Experts of a small language model.
Size: 14 layers, width 320, vocabulary 21904.
Experts: 16 experts in each of 14 layers, 96 SwiGLU neurons an expert, 3 picks a token, a softmax router, a shared expert of 128 neurons.
Training: a variant of Adam for the experts, 5158 steps.
Below are experts of layer 8 (counted from 0) of a mixture-of-experts language model. Rows are named router (the router's row for the expert) and show model dimensions 256-319. Each number is 500 + 25 x the weight over its row's rms, rounded and kept within 0 to 999. Numbers have three digits each.
Before each expert's rows: "raises" lists some tokens whose logits its average output raises strongly, later layers aside. This comes from a sample of Wikipedia text that the model never trained on.

# expert 6
raises: ".", " ", "s", ",", " ("
router:497493485496574483513472455478503496506536527485483469427491488506489503520513504496561533508492490521470557533518552502508501496514520510443488517510459498536516496498465526536508458490483515

# expert 10
raises: " and", ".", ",", "st", " in"
router:483495462507527475458497456481533467473521527473449468510531495503528493531523489524504482505530491516513511477535509528491465504512498531463464542535483505523540523493475491506504492524482519

# expert 11
raises: "ae", "op", "ace"
router:497485502496560506509500503501513504472496513486501465457545485503509520527552515463549516492500520502486508505526505476466485505508525520434491510525494545528539544465486528545476504487498505

# expert 13
raises: "s", "w", "t", "ew", "me", "well"
router:507462474460545476517517516489531475471519510445494492468533450510490524548493477478520531493509503522498502475529521527506501506477506495456513511508481541521503520489470540518534496525508486

# expert 2
raises: "ill", "ol", "es", "ed", " the", "ard"
router:473499473484544492492526511451513499498570531472494507472504478460518485520506507471538505460483507549482523515510528520461510509503500557428492501494505505490521525503436506522527478502520492

# expert 4
raises: ",", ".", ";", " "
router:476471459471532458529523523451517520497496494433472494495536463479493530533545439516528513474494535514481514526544538505459495489492505501482490473520490534495534537513475539541494471503510532

# expert 5
raises: "\n", "\n\n", " A", " T", " C", " D"
router:451459450483515478519540499455513520513517505444497466502528460473546517494526461496526509476491533526485535513535496502458480504449519521480449527530503537532496512498464549515520497496492483

# expert 14
raises: ".", "===S", "===E", "===P", "ord"
router:474460498483541488497498487479518494501528524495481481483496496490529525497507478489539514491508507529476538564517510519464459537436483496404495494530483515524516520475503538522529491526483459